config.yaml
d_model: 224
experts_per_token: 4
activation: "swiglu"
routed_scale: 1.0
norm: "rmsnorm"
beta2: 0.95
batch_tokens: 65536
seq_len: 512
train_tokens: 367700000
steps: 5611
Below are experts of layer 2 (counted from 0) of a mixture-of-experts language model. Rows are named router (the router's row for the expert) and show model dimensions 0-223. Each number is 500 + 40 x the weight over its row's rms, rounded and kept within 0 to 999. Numbers have three digits each.
After each expert's rows: "mostly gets" lists some tokens that are sent to it at least half of the time. This comes from a sample of Wikipedia text that the model never trained on.

# expert 43
router:510462528501584480532502517529494478466479522557422499405503500567526510596556470465492525497437531483463531510482520566455505518561502480474512422552475490523485550509502449477598486485514516511509477515483460470466520505437463465426449518499522513547512464468497531402442501480549448519590533495545507507458505541475543470521524477473437517519486487528528445468477465548558493487434456439451473465505519529487539447521540515473516499508465505580466543461552484463400430472501439462455465541515462463395519497528424532590442459522568491495566484555430481523448473533570472450479460459499544522525512564491487509526518494473513502506543545516396485464494479557524498567443
mostly gets: " M", " m", " ar", " Ar", " Mon", " Mo"

# expert 96
router:496525462550450483585511462500543482515526515510520489552604437555478465495444542485475486575477454517490549458438444480420465474492515518520571446464520507476485494513453460542451538505497496487518524514510531473542465508493557420545415459467479450434448501516493455515524464531527482460489486500439487461528525552460393457444584504468471494506425514508560546539459530482526391577483477555448452483433517513426564470477499516490501478531478506479440443492591563509514495503515487494490488529529525507458525526465529448511589518472576529571521483541508541455487524524480445458553430463486552506454414560527439530512421472467535473482512481538489519504497546541473456527466
mostly gets: ";\n\n", " •", ";\n", "-", " Preceded", " classification"

# expert 107
router:503528446513488520556496476495505537517504425509570534535540551531548505486467439493451528446417487505540415545538551521516508530436390540445507530487547437519480460528517527551470499478475484532504459476518491513508455461532544567487497468447450493596457462469476511548483463546531437477482480456510544493568447607457550504488513567484473533460498522463488548490480494478501511456508507504497457483496548442500511489479513434483487575446487490522554410538420472489558582501555557569517545477524521559466539414496475509546563481475453437506549521475553527551477536483516431542473464551566523541501475532526438499483521558484573412462510471502488443492568561484455528510507
mostly gets: " adv", " law", " ins", " real", " rights", " born"

# expert 74
router:537497529487497501478495560528517416551502434526448455476504479504490502486512470486475505483454492470518589519575529552439448479499481492519474600559514495485536556509484579608546539448500503508573551479434535468537514459556508540463524438532522532475497559484484583517494451534473526580443487517488537480524500522509449483476482489534505450510554495457551524513564435513526491554487476536495496435519417489534450579471452496545496537459508458429431488491505451460552501500533447531467500475494456454492508505555474506446503531515489536449542507432569508480499471469466370475519455495514524510522473420568509529478544488518476468452451462490457495463454519474528607599424
mostly gets: "ish", " German", " English", " been", " British", " Indian"

# expert 19
router:469557439509450504598510504456491549471472500538530534462512546497441476483511499471523519483478509533507478572492497422528473504400461461539488541501460455482503518497542529519485529439485474502487500455488530532541535530521608443424562470466398471491489449477455492458520448564492520546496506505504450493543447455569517543432527514487442479536478454445510453517429518482491508477482489423477528539493556494513506477464484477481507505533429607450454431493511476489411478506469544470457476583505485534442534534505422475504535546516513510479474459496486595520540606489568476480453484541468444458466438494516519486530482553429497581482477487439535474489498517393459546527527
mostly gets: "n", "op", " Cl", "rop", " cl", " comp"

# expert 123
router:527461492481491555432484507543505543531502494549541451507445509528455505532533498486525488588480520467529464492526455545546464493481487472537532465456536493447496518494508462536532380462478433525484584469509472498488480466542590517437472470474490388492468539532492518505503430506452532431500504484496486503538537441467511487536474465566557616530571504491520519466521525513475550497562475487483472428520545549538534460505510493490518542520514460501518543505552503532528510477439510501465455447548499452506494467514498535490516520499551563511436481427493531495462468466493473543548547519510481469540416480567597472478412562598461478569426561542446596426521521541554468459479
mostly gets: " their", " two", " new", " second", " four", "'s"

# expert 17
router:426479437535537456507538537438546447458463443473433519502498537508476405503526472480447498456515486509543507489492441529550523517471497525460483498496495516550528421505538512498499560465466480489561483466474541505545528443548528418514459523506515448506436475571490431547471536480539516530425575514552507531518527503500472486482446461527452432468449477480553500477460489498487529521503545516453510572464593432589582505482480530530554564490492450508553476505454528509540521487520453478526459502566481512582554469474565511450461531486392538538465468519537518466535468532506441492511467516544586524407551433464487553478539409555463518492573494477512470485549537552515481511468
mostly gets: " used", "ted", " built", "ized", " announced", " developed"

# expert 7
router:462490498485450591489538488540493495463451507499520483526499453541460535516530497499551550484522423523487475405454457584474527521401567530467562488546545470442499491516491474500461483562493577448522533447465514541466522428471532532426483495496530490456557489457515554485453515449503473482509416526439443470466537520472540504523522534571517491464516512536486429557569492496503522509514496567527509465423476492556460467513529528537492433435552527496495540419505549507589512504506517594433479464457540574505515485546470557498515543509401444499506554510481552475500475457426543439514552547517515512500507453437556544489494520483518503584548514489537438544562488532491482448462
mostly gets: ")", "),", ").", "}", "\",", "\"."

# expert 37
router:449527390472535527528449460514497494485502568516537472519416508486473505556557477543472549532440461489521514446449459471555502550544580469421486529468488514485494460515488580506509480506511502413488469530521476507491540550550552490507499560465494513477490448529493507476512503502499477492424487512562568594548487557423547428357499455488543494480415511501522563467555529456523413546456536449466533477488529510487521458447522397489545505469490521527506538498485569454549559506508519564437431499476487569515464498438575568439527497534488495544561539537512545522537490469500552543499549475505500511448512544547476505515510482482437514557460478469491493483437462489503486482526
mostly gets: "ion", "ing", " support", " design", "ission", "ording"

# expert 11
router:465489467474562546497453527498583513450486460481485456557550563508466475466556403543443490493529533552406495450518459543470414421517547494474563429519462553487524436527498449470532531495509540475507524480509485570509497481550478454535437453477535464470434487503456519482509481559461546547483552538568523489501541482457464528488529467494489522529509567457463500578576525516524542539516501509425498508471503552486515492458448510518551582548514550465542449520500560579523501437467460481450432486517462519435517479475513480434412495494396433455539535438557469424497454532518459497506469539499540490529451498467491509474483458455498529472485503465553460496524569468549541447501
mostly gets: " and", " or", " &", " known", "ified", "ted"

# expert 20
router:473450513433483499508495561511514456455465542436459408467458504515551485473547541570513504450515534502466541476466411456526484516525512461533476554496494527512541491545441500478477468556463522524441577429584437453513510533494550572548553518457516492561505485538535431468528469532502494517564529492562583495462485523478505494510454486388446528536543501533506510516499483498520496550494494515514521519463490412447549525429460444559576547500511453469554427493506439522469515508447500448526521551576448462401459509505579501482518527582521502499501501459498550553422526533464510459494537454435445539540534483538465440495524483508535508423466471451449507545518445491534478497510
mostly gets: " of", " on", " during", " from", " at", " about"

# expert 26
router:373574468466506531478508475527421537553501517524485542502456468528467520560547479471502528526485528469526502481521515497514530513509509496522484484537423480516481544426464460549525493488505511475412499524495474500527522473458519456521487533510568483493498440547430447527575494520553523439492472504508480533478460486525478467514525471432503479481583504441468482435454510504485436460508493440469582534527450517485576468528466460535462483507442451498523508538506534556485504466515493484495394469433452582489527540465549562492547470532557532509478465512500617481513496489497402562487458398453543511405504554492517571537500557585558564508531516549491532527516455522446536499427
mostly gets: " by", " with", " under", " dist", " With", " include"

# expert 16
router:405419424565454482532520526528474527485486571447394540480537527578558463531508476456530462494468523491460484529543530496532580508494570490475516495534454509422491517519522489470534493448494473448511447513449482552458457525544522531558457473516509433485559567438484459493483576435524531409495491498500489523471484518477515470501521520530543523525535516539447442472484421520534483513465476522477468458533469536446475517466519493409550459484496510502526555459495494537472512453448503583458534507543463460426488482573425517500498403510485511576549501490452515498497487565517501525570542448494514479496512515460465497422511479541420510505423535438474524468505440562497426471429
mostly gets: "ur", " f", " F", " par", " cap", " min"

# expert 114
router:498475525564475533495465595523513525473516487463534526541479499435532551485505566437514430489530553506500535471470527489521495538488431475428553527580463480488526525564552470483502445499469483524427485505420486463523506484474447450456488508546505469535449453493547538531474467466554556503522528531536465521424544448419459516486507511543460502452529541515475497536494542501466543524538460427520460473519455577483554543526508545428426507479544496489551441504456413515554549544517428551490427458461451448511474540468484519510491547453452564528498490567447486541539508498500550469548441463564512495537386532480486507532517476428534578577445489485487484562513502505465548449549
mostly gets: " to", " for", " an", " a", " into", " would"

# expert 87
router:475441521504507411543496494480450526559471497471546466453502537477495507551510470483503505508446509510500473513427555505492466560474564519545494436448494425478456506556498504528502559510476432533425499468406497494469432483538468471538492535459514519533511499572510498549547524535508490478493522535508454493461511535511594470582507530505396513501405419488472493543499484478431499472433526467446456505535510527523502484472456512507483494431532508466447531485452577559505455504467547502528447476575480581511501526468489452489527477489534486469535461538488490495462492500553443585521459538523505396529383481445488502456558556526510555474513433470532462441430438503525401464513
mostly gets: " D", "d", " d", " ro", " Dr", " ad"

# expert 5
router:457498483404480523554497578439510498503438547449458522562483473490532445530571473543534490397529507509486487541413443502504463557552516518565463516509492531541481486535466474465527465530485559473521546441504475471564436526473526442561539526442583499509501486481531458457477525464487532541488517505511565514452471565483563486550502560441477554540521557516512533523504404519507491501513461482453522534463470434482605481437491449545482557488477486476511497564451529513522467539476513510529577468495515530514453445511571508457560532556572475452478413448495532591521526519479502465468491473487397513533535534498457529513535464491527464543514495519400574535508474493488525528477
mostly gets: " of", " among", "iet", " represent", " present", "resent"

# expert 101
router:507544515481456468484509489456542497479481428449485467521464507470554497510638516465437520447527497519510470495516436457483503451502480464440535471469530514505574506465523499555432512485545534500502484508422515503498511466562538429491448502532421465488521534472476505478477484457425570481523528497497577486466481473539462525524571517517478479461449533427466515482488504547471418521507541525525525520472490531522480575443487460504504555498504440458522467418523468496559456569515510508503576553530531529523520405515493535487507530458510461433486440542552481452450574535433565451500518512533415519408490505461530452459397510498422461494492530564495559472475480459533474518604
mostly gets: " Har", " York", " China", "ić", " Japan", " Pak"

# expert 22
router:446488460528533463564559522500447467441520558496561578502419482471481599491458589541515504556520497483501489495508444432542451417590493472509491509559465492420487495569444457489473542456492499542509519431486516423481552568568450436482528466442558482481451448541444523477487506506545553565518490518486538436453521550536426523480553501529525451527558520448459487500514572425457424518570517448469452505555524473535486510529522517496541543523510504560518506482506441555455509558471504484542551559478466474498507458565502510453456555518485517496456538543507497500461505546483495530502534534511509452452512432547471507455462450427445482473521464448506473484478464522482562495473
mostly gets: " the", "en", "The", " The", " Ben", " his"

# expert 120
router:404572524531485501593543524527457475532479503442507578543500441568540499529461561494522474524479489454575439500524561506473477531495490508513558459527518561546465501510430526532475526511455518445477441521501571473509461478478515493540462455566431520515530574500473520517457512526555499505427428474520537525472500498482535461465527537535494518500495492546480474527512408488494468482531449512476509547515477511558530613473435451570442533461517552496542433414504547551533508460515545406511454471504540486494527502515501477486533475542408433513566455459486534466484462537469531482487525525559446536451523548498505436516442567520508548458526472554441465439507429544519573478512
mostly gets: " City", " Church", " District", " area", " district", " Department"

# expert 21
router:423532470497528487482451503537462573529474426486532457516590496450478589475515444534547507466526514540463506440544473507491493525555451537490488498497494547484485442555496524484523447468535537496577492553522465600573433552532531553580498482469517450540571485518490547523443512518435528504420483510469474526500413484503460484505488512537468491474520525444532510529543453480523425500541485529430513476457498564505493489478426521522505490509501518545493518487434545629561489517447463482456463505466456470470450473512456497488480487440541540467554564496600518428554581513470513569510463511502512518558471430587514504559515474507563450447489497496477537461472501508530465439537
mostly gets: " and", " &", " when", " while", "ir", " or"

# expert 25
router:537462549457480490501478500507540535524562485565448478560432560529534428504450402496469475409463515483500489538486562541497556521450458508531507508505540469417594530449517574502502546472448470546505555487492455539554583506496469502528564487526471512542540455400468521478579547455466434438506503489430483506504486581514436497455537565498424543530517473425478497471496401522531455488506551537456505544483510467471482504508567491520473480491489487511437436511539557471537560485541485563477516493527489539434469480495486511548505448518522511488473480516504493481495521456571473495493513507589505434494528550487466563450519514498555464508569450447505437500556564419492488503517
mostly gets: " val", " sol", " Luc", " Tur", " special", "ibrary"

# expert 1
router:450504540568426504544493483545453460515580509544508546479495495558475508496446430485491488445467553505449520541440504512507582593527473475462530418497515505584527476534505496513484506501521504507497466528502498474545444471496546574427526480567509545441443465519511542442484552529484535531531566493519511482558449481501554523558510490470531499456554508459466566442457509507567566548547452573549459517473452544417479542506446484546505579454436480535529499559482472455448545526467481516519533485531469483506574478529415484442482524543529464521498549444496463564479548520552518465535438529455527410472518447484541448450494506499528562491549516519566487498506422519483549471554
mostly gets: ",", " –", "),", "\",", "',", ".,"

# expert 113
router:512541521493534501473509456540503553528507438446508495512549469473470513492532544462480461557417517519559521508448506441531484471401493450533482560494477442521584475474539531433446490530477519479517529447541439524593499452462464516565527465491575466445456536482469544551487510527410504550420508486477442579511489493534571491503500499538536516469524500501531541381497457578502465509515503510568587464502547481465469565515475478470533523526444497489500486489549503468506536468474516522405449493475560528533511499444549535548477549488474573532457497567464567483476563542495497507541470520537492515424521455541578499433548461529478509429526465446478536541491569554510529475542
mostly gets: " as", " had", " with", " has", " have", " for"

# expert 10
router:475459518523528443524548479511516481456507483480528478524484517507496475456496502491505485488467579492569522493520432506442544459485502492448536488498487443506521537628549548521522576497470528507544499531565536537417555529452464498502544485569488492548517517485532443453448574542470515466541557534563509487498500409578547481525470509520512461552468493517466551405529477538560424521537510530472437453526475534468487460498537490516450441443606502505512540556507506515525511523397446442524456494503472478506517485492499499531627495479512443463612539517486529490446520469486493471582582423474512515548446459538518558479484403444453478517497515503468482471508497498479536476509
mostly gets: " G", " R", " g", " r", " C", "G"

# expert 13
router:572474470458473461518572513541492580483534559559426464486429508539520556496560463389466469493541479506478484588469505553529572528462522480518500541434518438568535491443502555483478496479493495497462515507452545525517498507474488470502478552511563492518496446466478499504551511405487495496511519507423460531552518608496537516566537576428449496554479481430559515442512531460503473559479526565536515507514559557495529431492505505464507488515488483539469560506548507518446498514517549578476552491523486508568494422403455523494490501511500561465441527544525487525416509459523527483488530525493486478524454476473434532536494536477493589551548531561478516484519460465446533443437
mostly gets: " N", " P", " Ind", " ind", " inv", " non"

# expert 46
router:574442478522513507494592537538501449455594443518546448512546531504467542462523561575514502531522511480539574413505479501554449478515508482435475514421517512554506516533465527503472472413517418531464466486478505446478562423559570523522459486466513502468490565440491468560497447546463518414484459463498555486495492483504455518476544455524555543498565516522552467480495520517571478435490470520530493425436502521475528555496580584534502491490503509537511521486441523524520526492491465505530473441433516511479516508440500555461447520511443444461513493434456559508534548554531467558505439583486451520467447495546471519470519490519521548520474510424545529506421569509465511496552
mostly gets: " other", " this", " most", " one", " such", " some"

# expert 0
router:508456544461517506473480507476462503428540533561484524520526612455489515469501530410526485504439510506591524576534506546468470450480451517400516476509459401476440541491500487483463500511482506387455464517513402506395515559444529431490431519443485559541499543475480521457553457491559445515530551489492446517558523505484491508486540491478540485479514439486489500496451502545393496557490490470584430530477480480535509533505452547524547472513494482470437542460493487457510487480452499536501494490480519522506519515513460520508488470488542570532555516546485470562522457469512428509451542485504450523518490532487506476485563529458492459526554448594492571537533439408463546538492
mostly gets: " N", " n", " cl", " Q", " Cl", " car"

# expert 122
router:484549444561475485514474453528511525505490488470502497432478454467515478503515477551516476588457469509513472551429535458478568458508478443433486427457501500535516477549568437477498485487465564483516528462513483566435485469481518434510455451515533466441464574484493535481448500519452421522434465481465524626477463535559526505449512525524549542520540562517530527446504509509488505534490523526494493460413511538485441464471506471504497525560523571406552541578507428532549445512572489434567503489429466518511450526474550563432509504535556488469447443532457465531551546465515465513481472537500508487530462513572441430486526494516479548522503474521484465537550502520538491617505
mostly gets: "2", "1", "4", "ri", "3", "0"

# expert 73
router:530458489439530460484528394535511476466471555554536555565549470454515561470455493489536492540545568526480552490509486456473509461545522521483580497517493476563566515484473457433445566438520467533491473462510524450434538491503473442491518504571519516522506547506450406549438561455532496556550549532544513475490553547513552497441502492510521496536549509471422511569479457475494436535495476484527476435536527579461497463511497448558487429534423464503550479514529457447590504504535504473446424493491565469472511588477474469570492543498517569508483496498546459524509543507542514511487549556528554524486406467500404464494499508504467513450531467527504475496506513434518513426463
mostly gets: " H", " m", " b", " J", " ch", " h"

# expert 72
router:503529464451501516464486520530473452508492564508536586555467457468522478497522563496490490425466536458532439586572507492494512529484471486548483483495492471521460538528424489552519473525505560520440526509512522490564476489500512492474505522538482550453493523489459485472593455469518473530508499508441565511550526492458485487504493468491518526463554469510517461544456506437455538434482584493435471509490505489512564469520512471540512497550540541501556525467448468529463535464476492464420456415510527478521544507543446494550588448589551553505536498473426486511463461502510520546379547460512599516496517498420502531463463526504554566433555528585498575555520431500518511506379
mostly gets: " p", " ar", " Per", " Pro", " pass", " dist"

# expert 44
router:525515525473511500521528553506458424532480487521569455520519479488542439487489447556458532475452496544510466467507559545482514470515515499559468547462565521482465524427487495474536499511575489484448486532549432487400485413545521494458503618563468568531497502533505619562491471520506531481496569528500592458573461502432453505520496455511497460522516496510531474555503512503549447472459534498554459517473531526470521441515509497489500449486520540604512476448548525479460474409523492554466406518500553389432492527468468512478478534472507503467513467510455493450546495443504557467484565498531455478516489434437541518530551499496485572487456558522544543454491503576540520498513
mostly gets: "ey", "ac", " ex", " I", " On", " inter"

# expert 3
router:562483489501505474529392515433493513557487479479534491510605461517505516548483557536405464575508475441413467469503486488510475553519542488482491597549491488542515537487486453495465593515538520542495512423535487531514465508464521469477501486515470563457543507504527471462550486534441376518539438577545505450586450531470418481548496545492451483392450495426497528466510543535481460474531569500506472467519511486550447527513512538461460545475512445528534531506496510552535463518472498422450489501486518447545457524542444509481541498510474571471483537495563482471498452486515569471516481505551571540478531492472527448507490480522483482471506466473529559416526536510535403498530
mostly gets: "a", "as", "ya", "ara", "ana", " La"

# expert 117
router:585457493422509438513500576496472503531547570482477524549503546472453467497483532578553466546570534503413539525512462525522525474510507504495543475515550480549535505565558516507549510491508473528472490503500504426420555521446517496493513528567519568520481525514455485457545452514508456516526539536507470513436565548455496531452534526511549429477470525549514546528514508527550484498412574503443469513533496572476483589439507421451566443423516520470532521495572516458468533522419474430450453487532523554459475449478437583486492397540528513484453580533459479497494501440461506479489503478514484490501453525580486456515527509530438529456483467499527481480506572447544458490489
mostly gets: " B", " W", "b", " g", "B", " b"

# expert 14
router:516554472479483581468504481498466548455480486410436472605542571514519497518426529501535526452502479491538489514553517464445452491454512488546472498452476491463456571456434526501462523478510467521422507552478522470487496483452490502486558432437509414448519449474562481494542460489476530510451456515492570485516548447428486571508497526477529552511527502497439518487498531493542449447523505539440527492515510558470511499519564483463455486462554580575452513518519531536516546482421520478465477496608528464463459481488581435526526429509508477527478509525543593525548474496511533484512561517521530398444522476439526512464471554582454528551571479504561551518519482442484530516492
mostly gets: " album", "ock", " show", "″W", " Park", " Film"

# expert 127
router:485552516469469504457486511520452546474461470484490442487580426498589525517428498535527523541467517448519493510542440542488411519528523470449529549478584465470499504504505493479527428433509511502527468639540483465487446453514459483575517518491513426448538514508546513398422540559524503521452426521507559499453481487496525530454560505556533543545448485456506509476569445490525449523492508503483534486467555551449501488483545493496611513451565510501519483498515530448530482527525530458522544516482563508509483433566453521443506458496467481484424466439466519380522502485461475502509504473502472464535511479523523554521523525557480426521420526481493547482547460563511546473538
mostly gets: "ine", "ie", "ier", " George", " Richard", " Frank"

# expert 28
router:464605516439474480510498483423501519467533552485451463470526486532485462458493483488482524546488527509450423511510490490509537547486492507439497488566565464526566497484559475553490500548498561477499461468429516542486541420485568466555482572505500551532563433487467548534483545514523436496476506521464442468490509495449473465506530541484456447564593463527472431513551467506486535497534480474485460439406524543532504463545538526478541444468555473503471528441483489505504492488496464490533489474434520532514505448526513602569567505516457441575478493558532418452521496433455563450543515519456570527484511521422577547488481422463534479568489454521489453576516556507493460515516
mostly gets: ")", "}", "]", "°W", "°E", " JPL"

# expert 31
router:471527466517510419526504513459560487545560421440547439535528498487528540480501542494478488530503482489507510456522434485449466527500438498501551512566566504505427442460485446570491521544554566471496494515598496524497507520421501503494470440493512430509480518489520412498476508456428503474538435514548556507479490420563513493489566472483504441552492563469584513465509482515519479557538489553490555509479471461550458498519526498487558523493527470523514459475486437450600451498466492458584502492519465545564514465458380456416548549545513538453534450461571515459542576453480527523459482508486468514513567453477471471493420497426459528498484469524495474453505504554475552501499
mostly gets: "ani", "ić", "ki", " Italy", "ville", "idae"

# expert 18
router:484440518401449502472495512530472519543522499544528505396486540462419520442461425453427487548498469464530521539478510444510529531480449503538507578553499525541395458573486527455499551551539477483546539476463493466469531472439454498498433448510520479518464487419497568519530518463497509518470450442474486511602469488559551530534462454488494450568460520493519461544579493513505514510455511475475455531490527455507539547535525503556467543420503540480492540493513558475516477507450542535497562556469468497541522530507538537521498555525535502449504536510459433440505459541448502520543502479491535527556539464524429437551445438470516499442413469480409501494516429526468485580512
mostly gets: " |\n", "\n", ")\n", ".\n", "===\n\n", "===\n"

# expert 30
router:541527536462557504495567458506488607515468436542435451473491522513531585549430459430463516465472481501451509541573509626495473451459499535506475475564601485480503501538490477490504447510556503477446464488543478507455535498487483532501460547580498499557568459503527542474431568474577523496382529489441494537495492443493507514556542543563428549489505476445494489555433505523473467470441513486521502460558498504494526478516480513515484463454465468548486486461550470528517480444582499517379515493466494529425471518531466421471474502548546451471538517507451499494498529540562552562460460514463446536498482450502560484474554523491477499513504546511494524442499469486464546512476
mostly gets: " Ber", "oute", " Bur", " Rob", " Bob", " Bud"

# expert 62
router:570447521429542488447435528464491481448487502527468422461498455493453514474414462518457507462526484487503454510475523529513547510533524516566531462508516552492500452534541481477473468506523505438499557477518449526423559474405487472453502601509471451481498504457536509522552519438482450520522488449519492509581513531460480485487564511433508543527546464474490456548569511468479505538491505561506581429467498523486423517497536511525443470534492525494492454455582609465467474471533557444502564547530540513504452485476569499503533520446544498457569494518475502464461454438485432510517453565515520498534459506446539564595485548569532584518527462551489555495499522411509463532520
mostly gets: " J", "″W", " Jun", ";\n", " Jer", " Ju"

# expert 106
router:499539505524450506444418568472549499566555471517474448463533469535480532526560546503488469515532464516457513538463513449438446513531484476538475403503572475505565417521559461535462504457507449532455511467490528460478399510491473426510495450520484466565444431490531442517515424462509436481465442536519521483507487540467491516606524551527471522458500558485474512441498464499481453532473547507499522504487405485559530501494516485440473537534471490524424514476470490441439414539557513444519537507503506561485478517528475490532519499531472459465483452521494478553540519449481527503451475461564477560399566496443478473556492527451438496552572511525453536448547530512539570455532
mostly gets: " Man", " Per", " South", " Roman", " Nor", " per"

# expert 80
router:586507539485513483471468482533492438436500445408585467518510520449485517488478481435523481485493490535492457474502445478411448507474555493539494461478523528507497543565579498522467425513499547447552449474447506519556531503489466563512539533513525533483513488566485537425580502518588574502520435540541541484490452501546507498476462553490516537499559428529467506451478547495498547517512456487511519542436451474449501496502507524544490522584519479496509493519479533531543429525572574596536530495440537546566526568521480519556470465534528550493491443592536476566442512535506473421501537536447578528539549509450515516452512486537425462551515465536546470493490553495447506537510
mostly gets: "80", "60", "63", "69", "29", "71"

# expert 90
router:464509500510506530445526495568516518482429506443516497481487561434456488486564527512413495433520463506597516482526494529491489528501508481482435541446454518517563471425504462445515439460533531485497501494502561572511469507521565557502457466575524562497494438543496464510456482479520494518486583476505602554516544574422413538506476506496500519494503435558428521564491494575448550503461499542545596509518577510475544495484550544495592492530496460510479546513471435524512515508499466553514502452471614444515480463526460569486451480528499533520417503456496530534508540492487539555552556536511482524480465445465513507517534509504506466543444498514539581545452517448434488491469
mostly gets: " dec", " won", " before", " go", " However", " off"

# expert 48
router:486404524536485504438547541545430494493471539504525493506441455469570482471534514495501506552507529458619508503523476481484469430487552516567529543459429508470456536538522477519481531510502473534474530555544538551472499493414584494518526467473552426547485580520553504517533426511496475462456505557488497483465529440441468505501511572500581527593552515464493502522564451496487500534507507508542454525490482589529436521495423425495463521473511449534497533491524520495470546508509545514456491439470531502522499504561562423432483544486415474497563579460437531499520450516439486496483488490458515475500416463431487515475473483560501430473525494507530565436465535436540531477463
mostly gets: " his", " their", " her", " its", " His", " station"

# expert 116
router:529512502573548531516525499507452503509506487462436536403533505553447533483557522520572519530556453517539543526528466512535583476484544530517490479488497508467539565530482499508549419472529500505548530509516520513539524477494499517507433520531497518467503521468559428490483505428506525393464531460498519490494499468509427468432453460454483524484406411582453501487454464467552491453491469436491508423496543512436482486480499485489538500462496485503476539428543440486456532448430503552478477512438472488464458509468415508510523434526506473445509538441420492520451494545564444511553515467527468505533512527480496473454464418464496428524387496392528472515492492597497434501539
mostly gets: "ow", " over", " main", " hig", " high", " feat"

# expert 85
router:538557466485516518512499523476510439433485538568496481520441515472497440474452545508479544521498521491500521516459556448509545494549540513484440554544486478453476445408527538508514525497568497584505535568543451500551527475454483488480483554437543413446561564448513509567512490489455538445504555484480498482487462571533581494565473522451491520458445524443451482559451553490503503487541463477496470492492455554443446491544505493501461448528496501489485493534469555540461544469555455446508454434504499569507511500526565506504552536439532507579446557480597458446534404502605519494499451528491503512473541494559483499444549551459543444570472478495500505502581519561530512504457
mostly gets: " in", "|", " In", "In", " during", " within"

# expert 45
router:485498448529553551439572458501477550556537505552537538573554453512429470529534545526548515518535510500483382507576435530503456533542519517489464558456556536506504472446476484485606557508499457470490405467471529582497509532477484458522550551449438492524471503531462502493544436514566558489495464494512517534547439438467514509473467482513565527515528505502430531487559499472521510477483482508499514535508525551483424519506554560408447527540464531460491472515480506479460510405549464448526447508471498561482493478560508443558464505464398445509526490490549479525505454554518485584486518509574528500459486559511526503501504433573520545472401495461503484517482495536469466487478
mostly gets: "ferred", " similar", " added", "ary", "incip", "onent"

# expert 8
router:491526521527484405512434515456545494433555442524508546538564520432539559514466496520555494525489452491459519451474524562531528516457467514530486539546571540527546443452509496506488503464500535473492495524465554556510436471401461419530482457475497517429575519525481559491484544511479523526411428515473516545538541504505503568440506461509510553538493533445468526419493511518535502492529492480500528554463483405548472487485523468538518496509467484466500501464433517547538419498460555499547558548546539515529456548452535490547541547498458432579516479490489447454534585516463481425516401532495482554437489472507485452591499441481478475426491501511542476450473473541553456521510
mostly gets: "is", "ria", "ia", "erland", "era", "sis"

# expert 93
router:440502537423523584508482565473496493489470500545522527486465491462565515488450506538530466524521465500497552503487494512500504498543470605560499457504537458525573587522456440528466447464426526489510462548545465562580550568525480547507543500535531537527545489523491440423471477515485504475472535495546505531595435453446460509535485550476570497564472477525550437523487555455524521550476608494476465514523467482474495535509473536540426421473554500550524516540543509566447443545525536472464505478437530529495523560543508521504507514526526507535485474519506530528461581465506475562511499531469470546501470511477560412454391501561512493517484458473550435535519506577464535558523
mostly gets: "20", "19", "18", "21", "85", "05"

# expert 53
router:498544529535551487510441558480448579479458539592462471479531447513514466515527464475478483471576483519522535546522457583505442491488506499470517467584448506543495514459555407487545428453522456518460544522467465458453543534531478520528527476473480540556567531481570519474521477507511473466504558461549485419557487509571474469538512464465519547498507516492501400449513519468455482513506467545432516532529544458470483503515423529473572489459392508515464519526563459472437526449520455519479505556465489485499561496592428508515552502445559501505483584553493530496583482514533517545433523478490497501531492444523539542486437571540465521556459470517462495489410480494514476478438
mostly gets: "un", " un", " Sh", " Mar", " comm", " Man"

# expert 23
router:532482498486492500535495479507537523420518472538545531519494479469468461469465574550479516476560501468470513560491491560488541546485510486547543496477472590458497542481573518460514441467441450489577582505497540460507516514499540469581460479510469447517507550414551532497435563521508465559458483514408540471459542525555496520517521506525500513506506485422564513546540522427489508511477460499463496584455513585431461488509502494524516512494577467498484552435515499440479444539475542455543484528455504481498452473469413614543521468411542503460474454459512454520465509512486436509448530520546473523530533555541560550498523532500465448498467527551638521471485434523479537477472
mostly gets: " re", "te", " se", " Re", " Le", " con"

# expert 109
router:503440501552487451592523538502462502436567469501503457511504451586486564482562439547473491500459443504500456469535530435498486585481561448457496549499500449523463474453528450487500502433507484527529471474511486565497553446485500474439437488476494493457519528520525569478517486484443467574526466467441471504538473472486453539536553506487420531431470443549501458431526491479537461495537467462553511521545538446496524513529494508453476505526484483462498530524490456529406510435513449430542494493605452469452547553553442481459481518518449516426518522503589534509474434540479526497481412486528520547510537507517430457511546540453546500494572459584483454525536587489526491487550
mostly gets: " was", " is", "at", " are", " were", " had"